{"n_layer": 9, "d_model": 224, "n_experts": 160, "experts_per_token": 8, "d_expert": 32, "d_shared_expert": 256, "activation": "gelu", "moe_layers": [0, 1, 2, 3, 4, 5, 6, 7, 8], "router_score": "sigmoid", "normalize_top_k": true, "routed_scale": 1.0, "balance_loss": 0.00186, "balance_bias": true, "init_std_router": 0.0303, "lr_router": 0.00055, "vocab_size": 32000, "norm": "layernorm", "norm_eps": 1e-05, "tie_embeddings": true, "optimizer": "muon_variant", "lr": 0.00319, "beta1": 0.9, "grad_clip": 1.0, "batch_tokens": 65536, "seq_len": 512, "train_tokens": 389800000, "steps": 5948, "dataset": "wikipedia_en"}
Below are experts of layer 5 (counted from 0) of a mixture-of-experts language model. Rows are named router (the router's row for the expert), up (a neuron's input weights, with its number), down (a neuron's output weights, with its number) and show model dimensions 168-223. Each number is 500 + 50 x the weight over its row's rms, rounded and kept within 0 to 999. Numbers have three digits each.
After each expert's rows: "raises" lists some tokens whose logits its average output raises strongly, later layers aside; "mostly gets" lists some tokens that are sent to it at least half of the time. This comes from a sample of Wikipedia text that the model never trained on.

# expert 40
router:508531543514474522559506487549485490563523543400590473535585482483497436492494505485489628486456508439488497415480389512512566478439532549540464492605487513498558528484
up0:417572510539405524506435564502459607448560521551545515552487555458527553484456511459590382449558355510472531427515406477571477577466571520528480508465472481606497460475
down0:483439464594610516585544472480485537432474441487500429505530523567493477402587595546490444504546549530523529538505520461553503569520536529541484520494465506543452387454
up1:466488529548508606477509508482477566461552527420467435509528538464410435441502487556563510497527475482537492428497510455497499595415522551443444535476489472446432458543
down1:511451515442510556513577603509501463554526415515485481561429422535544412564448493521459502423546441506558475525534454480482560532504466469486462476485582549501514430467
up2:490483578517367445480535476467464447445496496468494429530583553461469603528470480463537437562475515406485586537498509433506538536511480423402423451593594516498547478558
down2:494522496531473434463495525491504471468417541504486491527506462544506528486545531563413504544477494477536481514409508548541463447457548514499500441559500366447579534537
up3:455529518533520517565517585487486520477481529429459511522510519553572497473551465514458451488562508525556537531453436524490522467485400460466515526474602488465456562458
down3:413541457415467531492588538424512600585505528510530529522506528521424517470472532468558546470443440539507475447551473504509567498433505472388416496481502457600510569510
up4:406510454473553619472490448399485466544588477524481558487403582572570448474463549548529364558504452524523547529483466495556512463533550579521414494565487455539551433520
down4:494545509527469437508478469509471514524511526432494534569542490563441475541549546477554568476529439522452593545444445468417471433417492546515508440437468535462482639461
raises: " but", " though", " although", " which", " who", " then"
mostly gets: ",", "),", "\",", " 8,", ");", " 25,"

# expert 147
router:499441571494435501543509426518538434609445536492571531514603467415591471515452518509582516497559549458449504442413486512452520534491447550521537478492600500556539513479
up0:361441360479490424599535581434493469482455391405511558436458464458436517514514500463508425357443478493440544538545495533506497498519554533457471481549574438490425480513
down0:403563467490592567527447474563430559482453533522497495505544519539500415592436544554498514526525495594533448470500614435563484468564528466374500568422450438472431561481
up1:593475527551533509456498527464522346443486530462427473503465502476439489594524560489468561416541552444481398530522557502496455475501528505516543484536547415497467496552
down1:481494489532498367494525528462408531520476567533526450496491437560476500444589455551476529544474460470491575446495453566362500485649517546534494528520427576460582527445
up2:538510498573391427463550509505480449542474530451542471485542546455586451511476500563488586443442455536556472583482462442612540478474502548545455628487498489489542424477
down2:540485507491437484545500561518443554405467512576560503466491609521588410587509533549483476475410438514553466549496453492529620511520537508448560507491455550501506383524
up3:546578484418505489547546524466497563511496532539528494464446423476500533422442437496438580506570472387557503484479461502543602534411380486447491498513467494598439550521
down3:442590440610465598497437454533667523489513528478462473520415542515506502471468450468484506466560599504474559470514532521460549502508511403500597476550518488564551481446
up4:492487574495436564498441502521563517577554610533409540526544443517481464402483498471549539546466531500490484566627438461534501458477473497464494497475597477500562508554
down4:574495557513511495471406434535485457608517487436541402593565462554593448444475526517454481491530465592507561514431522481504417500613468479539442463523487478467578486560
raises: " the", " his", " a", " its", " an"
mostly gets: " into", " in", " without", " against", " using", " with"

# expert 57
router:487447477554496553512456421528523546472470527454507466445545450456473466586514552457534420512498520527452503453450380403512510544500435535395464572541517464536497549522
up0:547555548587592495549485569514493476468573533546519450451514525514445434516468504404516448519502535493466461430491598471573561453452430509433490489565478473565465418444
down0:478526606470513468521489534541585537485544547518514504520413496574487539469521468531522456556558535374522489460480549545475593459537509496450523527516501447460486490416
up1:569507436512523588545519501450480498588505435406470572539569523570447541543445476533545534480486388535571584561548482461519540464517502517508590529545534547473594503481
down1:529595434463488542580453482487524503499455555503452575517532545471606523604491597479407520432531516479535457531510469452497514519506416442501554537614482480493473560437
up2:512494566516586536539442476466429491504445566420565535499510399483537485603597505525558533512420494477466466474514520535502545563494514462594428483471506492459503388515
down2:441407444522493477468495567459592474562582458509520416600456481434516541427437402439533559480572510479500506464482515545452436486514464493435582478500406496505505330514
up3:514524497596524494335505491470532431498421425560533467480516499548486514442486543530518535583595442465510431471494497508500528556487505471488479493501477540531420546518
down3:470450447503523503562416454424416481474459535486475489549503536459492592566564546432516469480462618544483501423492412443540491476463486529497485533523511617501486491498
up4:454481441533548593477480465375555606421471536485392544506502493533477448523492534575514487467468457439468449403543587532540508569457443518511504549507415499506468527553
down4:425505496512525451493537529433517613508552573552552466440464505492426694463569516539464479396512534526477513493497442544462481540479501391462480503508521383549527433509
raises: " They", " It", " The", " In", " However", " This"
mostly gets: " ==", "\".", ").", " ===", ".\"", "!"

# expert 37
router:621432550505485512522535494530502499480469592554549506441525474437556474486490493442513581468550571462534440462464468466551487521521507483580563523548530437498505503466
up0:428487546467581472510570451543470493480486522473450510516536497584450499443424455513456514583573614501482557553454458573525433520492470424506534550522497547535470561433
down0:466602544583468529431487431510445521512513435537547459503479443581512639474486526527496430523458492461576463531448516520474543550468503552529518508557401524475547421468
up1:555561460477538524370555511498500505506537491498550491469490599505506547513457530469577478519490465554471432523485418422543523471545569447489457427509505541483443461538
down1:524469543556488499470395589481528532511384514614467456519409467496508460450460431455507568473478505352433430602495533535504408550461460463581522529562493508548555527489
up2:480477608535418489425506523538547475545563471490485507538494462492563500488416535444437599551494472383515441540539500457526549531600489486535561524545529495448495471521
down2:481565484569435528518463526496499485492512571493468546398489559491460471472467488551473459537465456450468597589512569608509537551500392578531419458543430557484501458537
up3:515511528548475502565550503465511552494423491416531513487499456418510459554519597500499512503527491530542525497495482474524432495619464482606594526592561374456512462436
down3:584554452505474526496497514453496566408580537464428504526484553473553455619507581483451507480500443559500568524432447537508556487510497477481532553420562469541480577471
up4:610503511517522510506497447479483562487486554517587501488549415522541501477445415498524413517538600426465461546489490543414524481512509493469493559439424477463503391491
down4:481374492456449569484524468544512504491497432516471490380450494566512449448504546577480462431546554522511540499439559466412472508462442490496609525511575436449480527511
raises: "'", "-", " the", " ", ",", " of"
mostly gets: "berg", "mann", "ville", "worth", "ić", "ović"

# expert 91
router:556484632578441540498485484543505538518505541476505448421612489482536437494556435462521542436528498491474509496386447534482522522480486487485449516476482338485568534451
up0:620463508503533561513472515483558450570481460461442534518401484490485479540478470498507560470479524504486457465431519427429493535493494412476461443486573494546529581569
down0:418497504536391579464514525510484526521535497552616465475497559486517591518503513512533437517511489490535467540581463472518469540485593439562555472509456567515427526533
up1:529485526470480498434540461531471517555474490547433527469541452410537478619426467540485524508538451502483636440461504413406567416501469594545473556475413374604480495553
down1:450491487375613438570425441563567526463467520432495535449462534481524442509556483506521593483470507510596396517634486467521485447468540493501490385453538435644567485517
up2:512400469465491550490501514534553490500500502585464390442558479497448463503571440478588386418493550582542523389442547603540527503551397464537434434494478401471491507462
down2:480579494582558495459546510501438601523541481474543392538530494482481562509490479561448422604613582456557534500570430506529503473526425542538515478499481477541439479504
up3:497551497554487497456499449577528472515684524447576543455507426356545479423561471517497604467412542513539502562535432538525517540447434459515583518449409476442490486597
down3:520540547503450490548506498459468478517481576487461531453446573434441474493534509544481497444450515526497573505470520450523510446493517513542415468582590549492554529523
up4:483422463577608510492468550440531530546547506429418530435446509519452442492573477568485476453495533520478545504410494545404477527425446416512501518482499400429547506541
down4:440480499541532444479613447498533586495522547432447484523556497395535520431466554541551526497543491551476479518461575557464540490544549481521424489468436417473547471450
raises: ",", " in", " with", " from", ".", " the"
mostly gets: " 1–0", " game", " tournament", " goals", " games", " 6–3"

# expert 64
router:548490591506430579495555442411528558485524533508556557469516551422518473460530439454482564422519557573459562479470435550541485488437423501509471535513524407515553505519
up0:556525524508506521411515554493438484528514531534499389588517447419448465506452518547507484517495474457456471416500456546495415423564506541540476565588439528478518452554
down0:488504489536539524568467458692448558408439541489480496444461547612482610468570429461441515545525448409504593489548460561460504549495398480549476475493494512462554472459
up1:486479476498450565459493565497544518576557529484570484460560445508525482360404490517474486514456480451508451441450494440451437549494522418460455461498452449500523464524
down1:506434446500529542460517422477482512358477432441547446550456494508516489577464505530562553602512513602509507563472546488588431493543542481522463423575437526602486511569
up2:519465538456448537362522534501450538435421529464541542485475460531518575569485472508435561490484498539498578500510455637418480443508524469462513539523533467534459537578
down2:547474573380379470428428479485499444405504525462494484489476609488522510449505509499383497506579542487393442481492492518572510462465508455535572530572466534519583543447
up3:495526539467518454464501456549538484532459462444545485517474492521483432441495492520394446503476579573477516430499509478539473503553526553474504465498537523529497464493
down3:543472493467564476500373543536535499503488424463489584511548285556526503496531515459510603480449514443521494537552499440416444570569493450443485474554529507451521429468
up4:594546487465450546510409357530540573509591569416514459412552548524483535472524484571469498457540507446379495442516543536607578576591540510484479519507450488537511496568
down4:467529466449470395496493441543482490557503558545606421384535536521509405548544482549508465511547455496554457514502497526526472558452459442524500535584472383533466534496
raises: " a", " the", " an", " one", " their", " high"
mostly gets: " later", " during", " until", " before", " since", " began"

# expert 107
router:553454561534529510452559459502497449460544494565553575485479538483452519552565455472474626519436476562496593495483488431530545516417497522442431574486509438631492556519
up0:428492534445524445489544489511433483449555432496527438569546455533501565523450471548612525482504610584530506542573559523499505502500472461497416462472537517503503535411
down0:535520472500506535500583470497443500503371558539552487519522525445470473490471504449548485493559521491508453515531550517481471448484534556440515502499507479538456573509
up1:503513532443455518588508462549455557526525471531448502488599544603519484525493603476437510529562449568526493559557515498491546536428563509468513536523488451588497533486
down1:491464627496418467485423460537473405538461408506527472453525551481517482512485475507533526529531487556522470463465517424505503501485506450356518526514525526549498538447
up2:543531554509479458553557597488501540429494446540463435491459503505486522521503490476563579504538551504577572438581552492544484532478464415499483468545405442566479529474
down2:506587534587417523487453490577520459464432495553424444463553475521517534511556519443500464430521529427518492526529500502483442438460520525472536544477461501623546500601
up3:590485506548552522418499487349556465527518533517504528397459511492495598466481504433428503431496451434517436601544526564532556529601460550524584596442526501490471480557
down3:466453493527496441573599465403498521533502537435434535546493459523497545487429469445567547532440452557498452439504539592536463494514479564627519509508494565495542395446
up4:524427467403512467438553506562479502459474494491428613465535585564419554453590456440430524499474456479550586523546425470504455468446474561428530571441586525550549501552
down4:573520444549578571488477521493476515460609425514427526572559518567571599445495338469507546465504530400507459507483596489611530514436554531440480488501489568449445515468
raises: " prize", "ty", "fall", "ever", ","
mostly gets: " In", "In", " first", " On", "On", " First"

# expert 25
router:565426478428474565467487470476508397549511636417542511523567502440572534511570502374564586512553483442430521485368504520454523484521495497453489501471466454549595481553
up0:553517492544460436402465537480552482552531425508546569622529499504464511496462467498462499546476449464548603477469498476449513468466447454475565516492451442482576556558
down0:486485443423562556559472450556433534479461537522581472470444490489455409525515537448524565454554469486488548466484507430502525508426521524456458584566536595531483603529
up1:591484503468446410406523519443472474604537516437522457472542538405519486569510537540588503451469473485439467498400539465487441478438521453538496456495449488480563480525
down1:588584516446432449490524501500515440506501491473494459557429452456476561523518477486535475546503514504492547479526568566379550495546453391552424523542570524522581520443
up2:414444442453609481523540505505347434486499431555467555454468477552523530552481524463556545503510587439500456563544452477478429480527572574464466509434555524606479461449
down2:460478518586510455428560508454517469477565510517548459477524538480469581477548467587498511463555564408433459490528481424632509539523417503473501528464519394435488426494
up3:518509549530489545530503373383558559551557476509601530465500454482504511522482499477498510472518530515456505445536486613536500531483576515464455491477520506610434535478
down3:506429494518478401547429546495500550593470476493484564526467481521519570395486473441561455501584463500535459473487518532482409575423525465520483508510516513584475513466
up4:503523508448538464462469469501481532523589512459483516481499543480493466516477486551550537527443465454532496494429514562460441426443549516502482552429486448483476546386
down4:452493478563459553517447506522483504474542592554441419500463429521613428548463432520420534544445444528526431475475476477476418474507484504545503461521507443525454577446
raises: " the", " a", ";", " in", " on"
mostly gets: " including", " include", " despite", " Despite", " while", " although"

# expert 129
router:551444559528537566486454475519412506580531529541548536487605466514533486540497548514504506508397521511426470508514456438486481558478456552451513489567468428470603569458
up0:510491510506506460648525504558387487476582519487538535493503454481530502464479484470556428558523473528534480534489497539519503453427468485457607508570464584527457520453
down0:510389568449485555381426453639526519491509444497473535443442488505387460437457492488513461557510404488455495514505495564492529564557480441500509513522543566533405546456
up1:530479471453463484487500478413562553531480458483522555545530559540521473515482506520475476494561513514508526471532545527477437449474496555493532494489510544510557492517
down1:566535544536484498411423487502502469475549525512436468534507450464625422419480550537474547560434463486512459516484522462530504566543512483463475429506533500506498596456
up2:508539589473579557486553448564441517530519556509492545519515452512572536482439510466488639497447457516564404542484540509362444493589505469438489546488475360502557492457
down2:535516467428405461491499470462474428490417571522527528465480497547531561489462457500526490350448556509515474585480494405490454506510442547456553549519459479465468338539
up3:515522500503570464544552491461515553519550598531433574403483517373411451546481502501492505544452448566517467561518505441477470477437481466503590484549502444501527504452
down3:560545558492504535616560459595559475424540514577553507512612481561479554480461497493422502511481526449470543533562521418477500498434533511560478534466499500364500541541
up4:559431474471524459461554515524518501429453516461534541411484448476442615553470495515366565523502679439489584538536471493497504439464508489404449563493481463434507454476
down4:456483446457453606509482459491482412507479484456532488552511503540530547551454513545519444462475457514469601502425445527396500517534530479559470505563478446561501350503
raises: " \"", " (", " of", ",", " ", " the"
mostly gets: " such", " both", " name", " these", " named", " red"

# expert 137
router:516512482494469532570531476520530519616460554454561409433503471474476513476562468474603433457530512534332555400456409479562493596465540491510502486582549417544460523496
up0:422588479536491434622568576493442578510491504496411517432472474481478435637505524413507414476527532503475513488495411544474442482528539468476511488596519526462468523491
down0:439523456476379520586519456521463604521525444496467428519433559512495423570415490528582485392531523506564494491456461604392460483436554395594412509423473521512531439541
up1:466537451518564534508521488508515359497476439487509560489488530498551547530429443431577437496513453617451588325503411547567508511441534505581440505541556499541529435471
down1:430494469502444497522482432487557482485522464404478458450442480614519424452528495618516394627535550521482481497543538481583479553519445542431541539486572475485516582557
up2:408484476567532477471548481549437421479544541499471433578434412478428604484431501517509442484382469493470494502566452551493552532511521452467455622584458520455553594558
down2:523511560429458524501441573439510549461457507566524439520526498505557471410501451450460585447538515499495538526485570412550453481463462560486504535502492456451486533580
up3:470538496409484592650520405459473462580492478506494561517533526533463546506540427469516456507497430455449507512500478401524447561460564524582539462472453489550473477506
down3:447503483533607394529487524508573550552393396491509512513396484525490574438490411488467510560494505487499468573524503483483525515472492513489499589506528529467415504435
up4:452468575438463595494484511467546609601544478452529436458449485473510506413605576488560545568511448608410552469399509562480516527470537569587499435495477513622393502505
down4:554581529524437457531561612467549493513471528478400588503450552504452451531437457496544501407441537540569540534512461515462457485419519537556534529528496469536481515422
raises: "\n", " (", " In", " in", " A", " The"
mostly gets: " died", " (18", " killed", " century", " census", " election"

# expert 96
router:538443559536466552546541501477528511608517565491518431456532437534587344445482499497511489453532478398459480494393466490488561599520522478513504481575450427454576588468
up0:553536456547597447566497443456534460474568495466518556570505564519490408489505556496464537411543509476555495530382458411536485432513492592502545559502468480452547428532
down0:568451494462652582532483496470555449532549517527491416528457501514573472523459493472413537471505464449491479392474469473585487486564453514524538510428528487382475451448
up1:519481520519540495460524519452454516500470575492490566548414452512450456587485442487490537535398471499442569519490446502562563441547471542556546558533481445522561479524
down1:530499450498528481556538535522441587433536534591535521492612492507569498548455538506513423453408460533522408459611533558528442579513422459567492517504483535510522483485
up2:494487548516404495502462399486515438446601484472475474572478483507477510575595531450495573529415603578470444520487522501479491567493564470474432509482541476510524495576
down2:483592545473490480516534566530576500510443549498534438498517506512490450533442430553472442587431431477422462505402490493484469452619516583496509482533544574469488463525
up3:531463510419499427518562499405464455471430448471559567473532546517491450556542504492443476595451490454581528395521483521528505560481555561445511420549518472598515502474
down3:509554496588488383563469515466491491546571516498465427594546583468477556544497450488504495633506579548505522520501591464530551450472517523501601432413378542503442409452
up4:533522404551531465521505466576490459549550398555467528511459428489540525543458495526557411554528560447546524560458540476430492531665511449554420532591477425465575524569
down4:504519645549552549431421432483438588503452440488457460473496422519568581496583464507437506568530560467546500621524479453471492466434465487483462452448506444512398465488
raises: " in", ",", " and", " for", " F", " the"
mostly gets: " him", " town", " them", " village", " wife", " district"

# expert 108
router:501430521494490514496492517530505445481426483489560507468504514413572439537500541465471550488486540501472419497490409524496462628530463565519559518590573406521548498415
up0:589603437440488403516603413545421383520429480575527500470526523447550532540540554475453575536480541472563434480485484498550430469383447546527560452538556529481538508445
down0:541592518577526524519505475524478500533488421516501420518442513620441524466480390477384480522459533503482602519506604535430411503531562553526430454483420571568522474414
up1:463529573502601459562481520488560479447435481423525528499497568464410459526563545491500508431422451422467460469464528562445441535517462425426458487591547433528569395514
down1:378505513403628501476535514515603427514468495416622584559457485457540556545525470478540550495514407542500392579547532457439511381437472558501502485483518528470511561508
up2:507389481511553491433504541608585509548392475440494462469499425455546444407507481485514580539472489558474388468459445513589501521472496485514498442506494415514555560525
down2:536400453526530596429630537416448503458490642523513578493557519492517496398531532511508429408482513544499496530533445531513530468479429457511488501476562434452456463472
up3:609485559464482548511488554471546403515508445500433499451465498500482507483505521419510491453544481428548571481490498579509410567612456601460469566458618450509336501470
down3:550495467501467486534550559611644421478525499559576415425552525392485437455469469564542598503529519453524486456419508477485481578520451536433396520497554479441441336496
up4:503477460527481504474395544469539518481451498544490486504536527522455519493508442515526493432524492438401401519437465463585554429485444533554445499518475499574575483458
down4:454471424520572450522411476508406530485451519503495424491460510591505512471525429565575556482500544440533373498469512498526386464456390519547515630571517564531502496505
raises: "ing", "ed", "ly", "ion", "ette", "ty"
mostly gets: "č", "av", "sh", "af", "itt", "ð"

# expert 49
router:540445623527477464530504383420548487519516540449553473511528492499605362591541520497473508491480475537476539437396464408584555483427523608499541552587512463508553519395
up0:498455481461381494448500578483470476435515521509498496468521450505488488494569544471513458367412552477425479443534508561558505520507547555471392493464488445483515526403
down0:442545535503419566472453573468528469406529487509443521500519496584526475505412517520458529431443651535525469474489461514483480502450412445544522494510493568464367505380
up1:509553417439497483593496499485514572583571433510508564588455567532595544529515483416568516430468433528422578434435555445470497506496512564531480462538541500459472515558
down1:534433500582524472498412452352473430496547504475518501524485397531508520542559548563522462511531528485541525502421560489543533495455514568505593483468453494441493542447
up2:554500532429549532560537513517526511540457456500468458465439515505494481520474491447455567562490418610506410504476568479505529457477512606512504506489395453558491518497
down2:485477591479513504585494434554569437536499445410476527521451507447451503458457541473453568520622599552535484583553499543619546604455454495458534472472492490428497448490
up3:543545485546538462500492502393541523439508454511451539585493515579529422561536501513449523487535497526528641480401530443440429434481425485368506518589489404466520541468
down3:551522556581489427523504489456539514496537501557518416511579515556579603452557499442470500523573540435529541487547428455366514516461486529431428475420452433448476525485
up4:518480530490516506473521523393513505528530485358541520514496573561493474495542543412585497540507461494542560473504494510499471506549442609358442483517555416503561424537
down4:584489411504513589479545479500517475563487512527562619535439594588393505504461483431547576494528513485495480501397442569497452528538418580463463481508542447539548540608
raises: " exchange", " deal", "'", " of", " himself", " his"
mostly gets: " state", " family", " species", " town", " city", " population"

# expert 68
router:503466513545521459497511441516460451506490529497570442513627415496532472546558531476553546524502529508498478356411461439508554528458447592435475459558582479498497503508
up0:476474483452551490455522432526453524457487565541437494473466591574489459533503536507534474433490361434523468493530426416577554528472446634555399389555533500592484549458
down0:497492602536474481568530487583489532593588431545503548540515487425505432529428514481505514421662409476503446566558448551550495481487410544543486494521486573425537484531
up1:488441517489502467606514541577450537492476535428524500548434527510460438540474507484552512564512421477546536516422465366515481489460455608393609466457518446520442471528
down1:396509544545465370585509499512531518565525555512485456512502468469444539508540553440495462538534549459442483544459618466513627498574453485458559478437426497489483496580
up2:653542528435501484485576499441585534583533587557511561503518566403446485435476426465431497522604582463441496402470585502495488488549447516474462462508522470479541462549
down2:481578553553555494540510530561534540486478496574608397555542443450512451433477407543452531586469508506550492499497524496578465534443534575508462564481482411481496445418
up3:514500444467560517478443477448556443543513533395492552523569478435528426484515517564572473613564543458436405416444448477406494558435464517480514428483462508521476479504
down3:544577574443530541534526525504494493453496503496528495440484459452473488495515453481486526424511521362627559540496506472504582493546549427468426450530591403487544583458
up4:410443473534581513525468518541533542560534480456545500472471509528367479607495416498528535535545453468538388501552474420634459508500484475540390462554511459496544463466
down4:489455579475536587435464567415505557427599556492491511543448565563395447456500491541534521502481542528457442483547409522567430524569410478475396486429488526524445358541
raises: " ", "\n", " |", " and", " from", " the"
mostly gets: ")", ");", "]", " (0)", "\")", "^{2})"

# expert 100
router:511522505508517578545496491527540497484479573448562454517580543499607415463531540442510657456506495431493506426505469516517602529453447498539450501517462443495477498453
up0:498575492585578492504505480477446477535486556435497589530528468514463480487565462447513393666517482578516526399452457543490505461493454547466537517474494468565505518528
down0:490440516523552574489479502519523480587453578497458432448461408460552484543529486543510534595471572475454498612470519460478552429471540444427553508449484570476506578469
up1:401523585501410547477468478446503450443449512473503442497430564513458476453547621454557576558594436528596455527529567533478491568440437437442471643618523498433522454551
down1:507512560444484507553575495502591440484550463566468481547463489503451488501502603559497437474367484438554520472396442508545557583442491506539469531571590464489495459409
up2:547536445561470483520438454558499448542418553434521483592536506564444551516460429455531552456589432564464471491495463449534551558485470378523455476508437470551505499591
down2:486447510506397477466592528504569530471523507556618530419498427390499570524505485532529582547407547553514512535594479536474434521508415430456448552383512437488383515563
up3:462471484485400493485506491539595501552547435495581434417468458480537467515491507501507471378507578447567502510405575473564391510483490412511512537444596435433568501484
down3:581550478518436490543537413547510455472539468491562388532486465507480579502558489538489513548486500460424552482484424492491542477508473602540471435497410510562487486471
up4:527607559436561434605563472582475481516515559451510540540540570569584541518475587499532485559559466483432494515452487454581470431448541464463453494501534507483558505453
down4:558516518444493514524517525390518513479541523474552468455518476468392406490517422525477548503468449497504475542597457556460506556550453482533593427566490523429525466525
raises: " which", " the", " ", " that", " who"
mostly gets: "),", "\",", " 2018,", " 2015,", ",", " 2021,"

# expert 82
router:566513544542484512452518482499569423518457508491521455513536543477560459509484463466548519505485501516481431511470449603497592514424392515510464580586466471439460540373
up0:525577491488445515564536510491468463564422590540484474578552515549537499495480490485596466453432559559535421420425468488594620530495514520457472405537550416526534474369
down0:546417470573429446487556533476446602526622582586457566553536406424506521509486572581462507503489502568496510426518485510488560571499499472419535523519529482512588516542
up1:552459553465426470482511486510523522530497544585561535549518508491531489459419533414558531475635502480472431505476532568523552538557457495478538483407491417483520489458
down1:411492497507527523466508485497482507474486499502434490421498548554473442571497481539499438476460424398552455485480439516480514424457422450503497544558548426598492484532
up2:442548567445476512511432508485517469560494433546492502496506463572527495567585512560473502495556492379494558579491573575519504497487400464594548417569480461524531477453
down2:442483479500515567592441461474527472460541527596485434500480409570512492527449475490449403578511508547533607636567588477460601563532452542531472481579430539568514497453
up3:503622493602542497362507455506519494640536567494499498586522527536495407517562572542487542596480472531462511460485530489437484458442430530454511513497521511482473595476
down3:491467469526385506530608462523506556445472497445477517599574445557449435523535538479479575526437542527559516492497491614582419649511533414560533580476559508527514507408
up4:441534478464450527565558497557478503447524484507561569445465430549479494534545588417543485444554488588534483480410510533487532456584592533387488398484492534605443538499
down4:492521582477373461518473565532513445526502573548521489486551513438547521521439500439337528457510639495518531495548506461480498438577448532560499587397530546453471415458
raises: "de", "th", "an", "'", ","
mostly gets: "ya", "iya", " Philippines", "aki", "uma", "aga"

# expert 120
router:593545536501472485551510438465478528568488594417520433556549558454613457499586492414521533452505522481464475505436393409522483544432450480499454502568524351466485549405
up0:532549442534472507552519484502609553508433489463439504583526490555483400466460529483497418436529515507514467449533555448460535490473561517553575469563490415571464526336
down0:492471484465528512421485490536517492460486467493492601508475499430460526526556430568471416563428512521487523483517467463499471488489535455567507532452498534498461344622
up1:555629483540429495473563554541508474525467549518506436507475467395434506462534426483520507442480540609432502457462463463546530456462527552466453544507574437478425471479
down1:495477502503481458375538548471440508539493540468510405454537525501455578514398477502448506496459531443498526406584574428501515489509540530537471461497585392482495561485
up2:540558530397467479464431556520542528479530506463477518463531475439528574472485464558586531458599531390404500487458482427531462524459507502526474487532377439515587470550
down2:515443469442506424489437501480576494472481465517526412520487556455592437563443508520491574491459492571562518441500514547493491508521498518516490510515515530402448416532
up3:494527627451463491523558456499487575489472496437483492519418463489545504488573517456450492438600552540496535548478544428369398531477469533487519524453505420512477548458
down3:530557544464538465487569511438540635519532483462469416438461444613441502445537476433516468419463571510495494574459533454415531420547610518402509444453446533473542489463
up4:537527525572568571433526458446528484580464594513434575574521527543369418428522524465490499521505447553462454397453591524501555477443452597532523571478482454519525424576
down4:457544501584499476529595541462472478461614462544464518518515517501531552417555554516494479518556454507495613410452440493555472440527456430502527536413550449476515464515
raises: " with", ":", " as", ".", ",", " on"
mostly gets: " years", " ==", " career", " ===", " time", " role"

# expert 78
router:553484576442444567598509492546445410504449562499592532475587465426486435579580468452490551478485489487462454441504391441519545580470390530432485571595538424472503551474
up0:572515489444443506546487537560467537449560508480514434579608515496505454512457505550456469532476484450443458444564454440611595552548392505477609522557498495444538505493
down0:501548458530492495615521465508616463498509434499533393431470435481533554518485519522520584491465485501467516513548415462509437571516482437477510477504570515484552503506
up1:481498474583572430544522498453485414522424579477510463521519503473450515477453465516394487447442407553507517472578543606566473431527455529510466557618644398603403482463
down1:492455500455455580451520494479470477463524401495512430476520542498451542497437532680536482460531523443427484516548459433489560558403554464557548551500385572381592489509
up2:501448569446411455474471462473501448610502553497442612454490482463429534532523508393434515518444501448533521429462554454541484435501471417483529558498411495459414583520
down2:519530465522500547455613489502417561504437524485585484576495540476468475555492485505407508392432487466609470499408454600464490590507477552446525497443565541478505500577
up3:531518484444405462561501516505482411520485467453377555509479475318491430548498552452503455425449446578470480476485465512472458488498436466425546572524481473533584510457
down3:486478434548442344563530521541592505490567497472431486466433497437495482473587517452535519454498513554433506452575453540565586566463521474476507509423566513502573541357
up4:528483455566478483576538474528501510472542540450501599449518441585535388423475607412468434549628505472402535527497543529544530557554409500497520694457513449515442562500
down4:491520453473454535457553455492456512409416475458459469535479558497469398441556559457457488441490520442537457586537573514537517531542600489553535460516522535521486447518
raises: ".", " in", "house", "ly", ";"
mostly gets: " such", " well", " most", " large", " small", " un"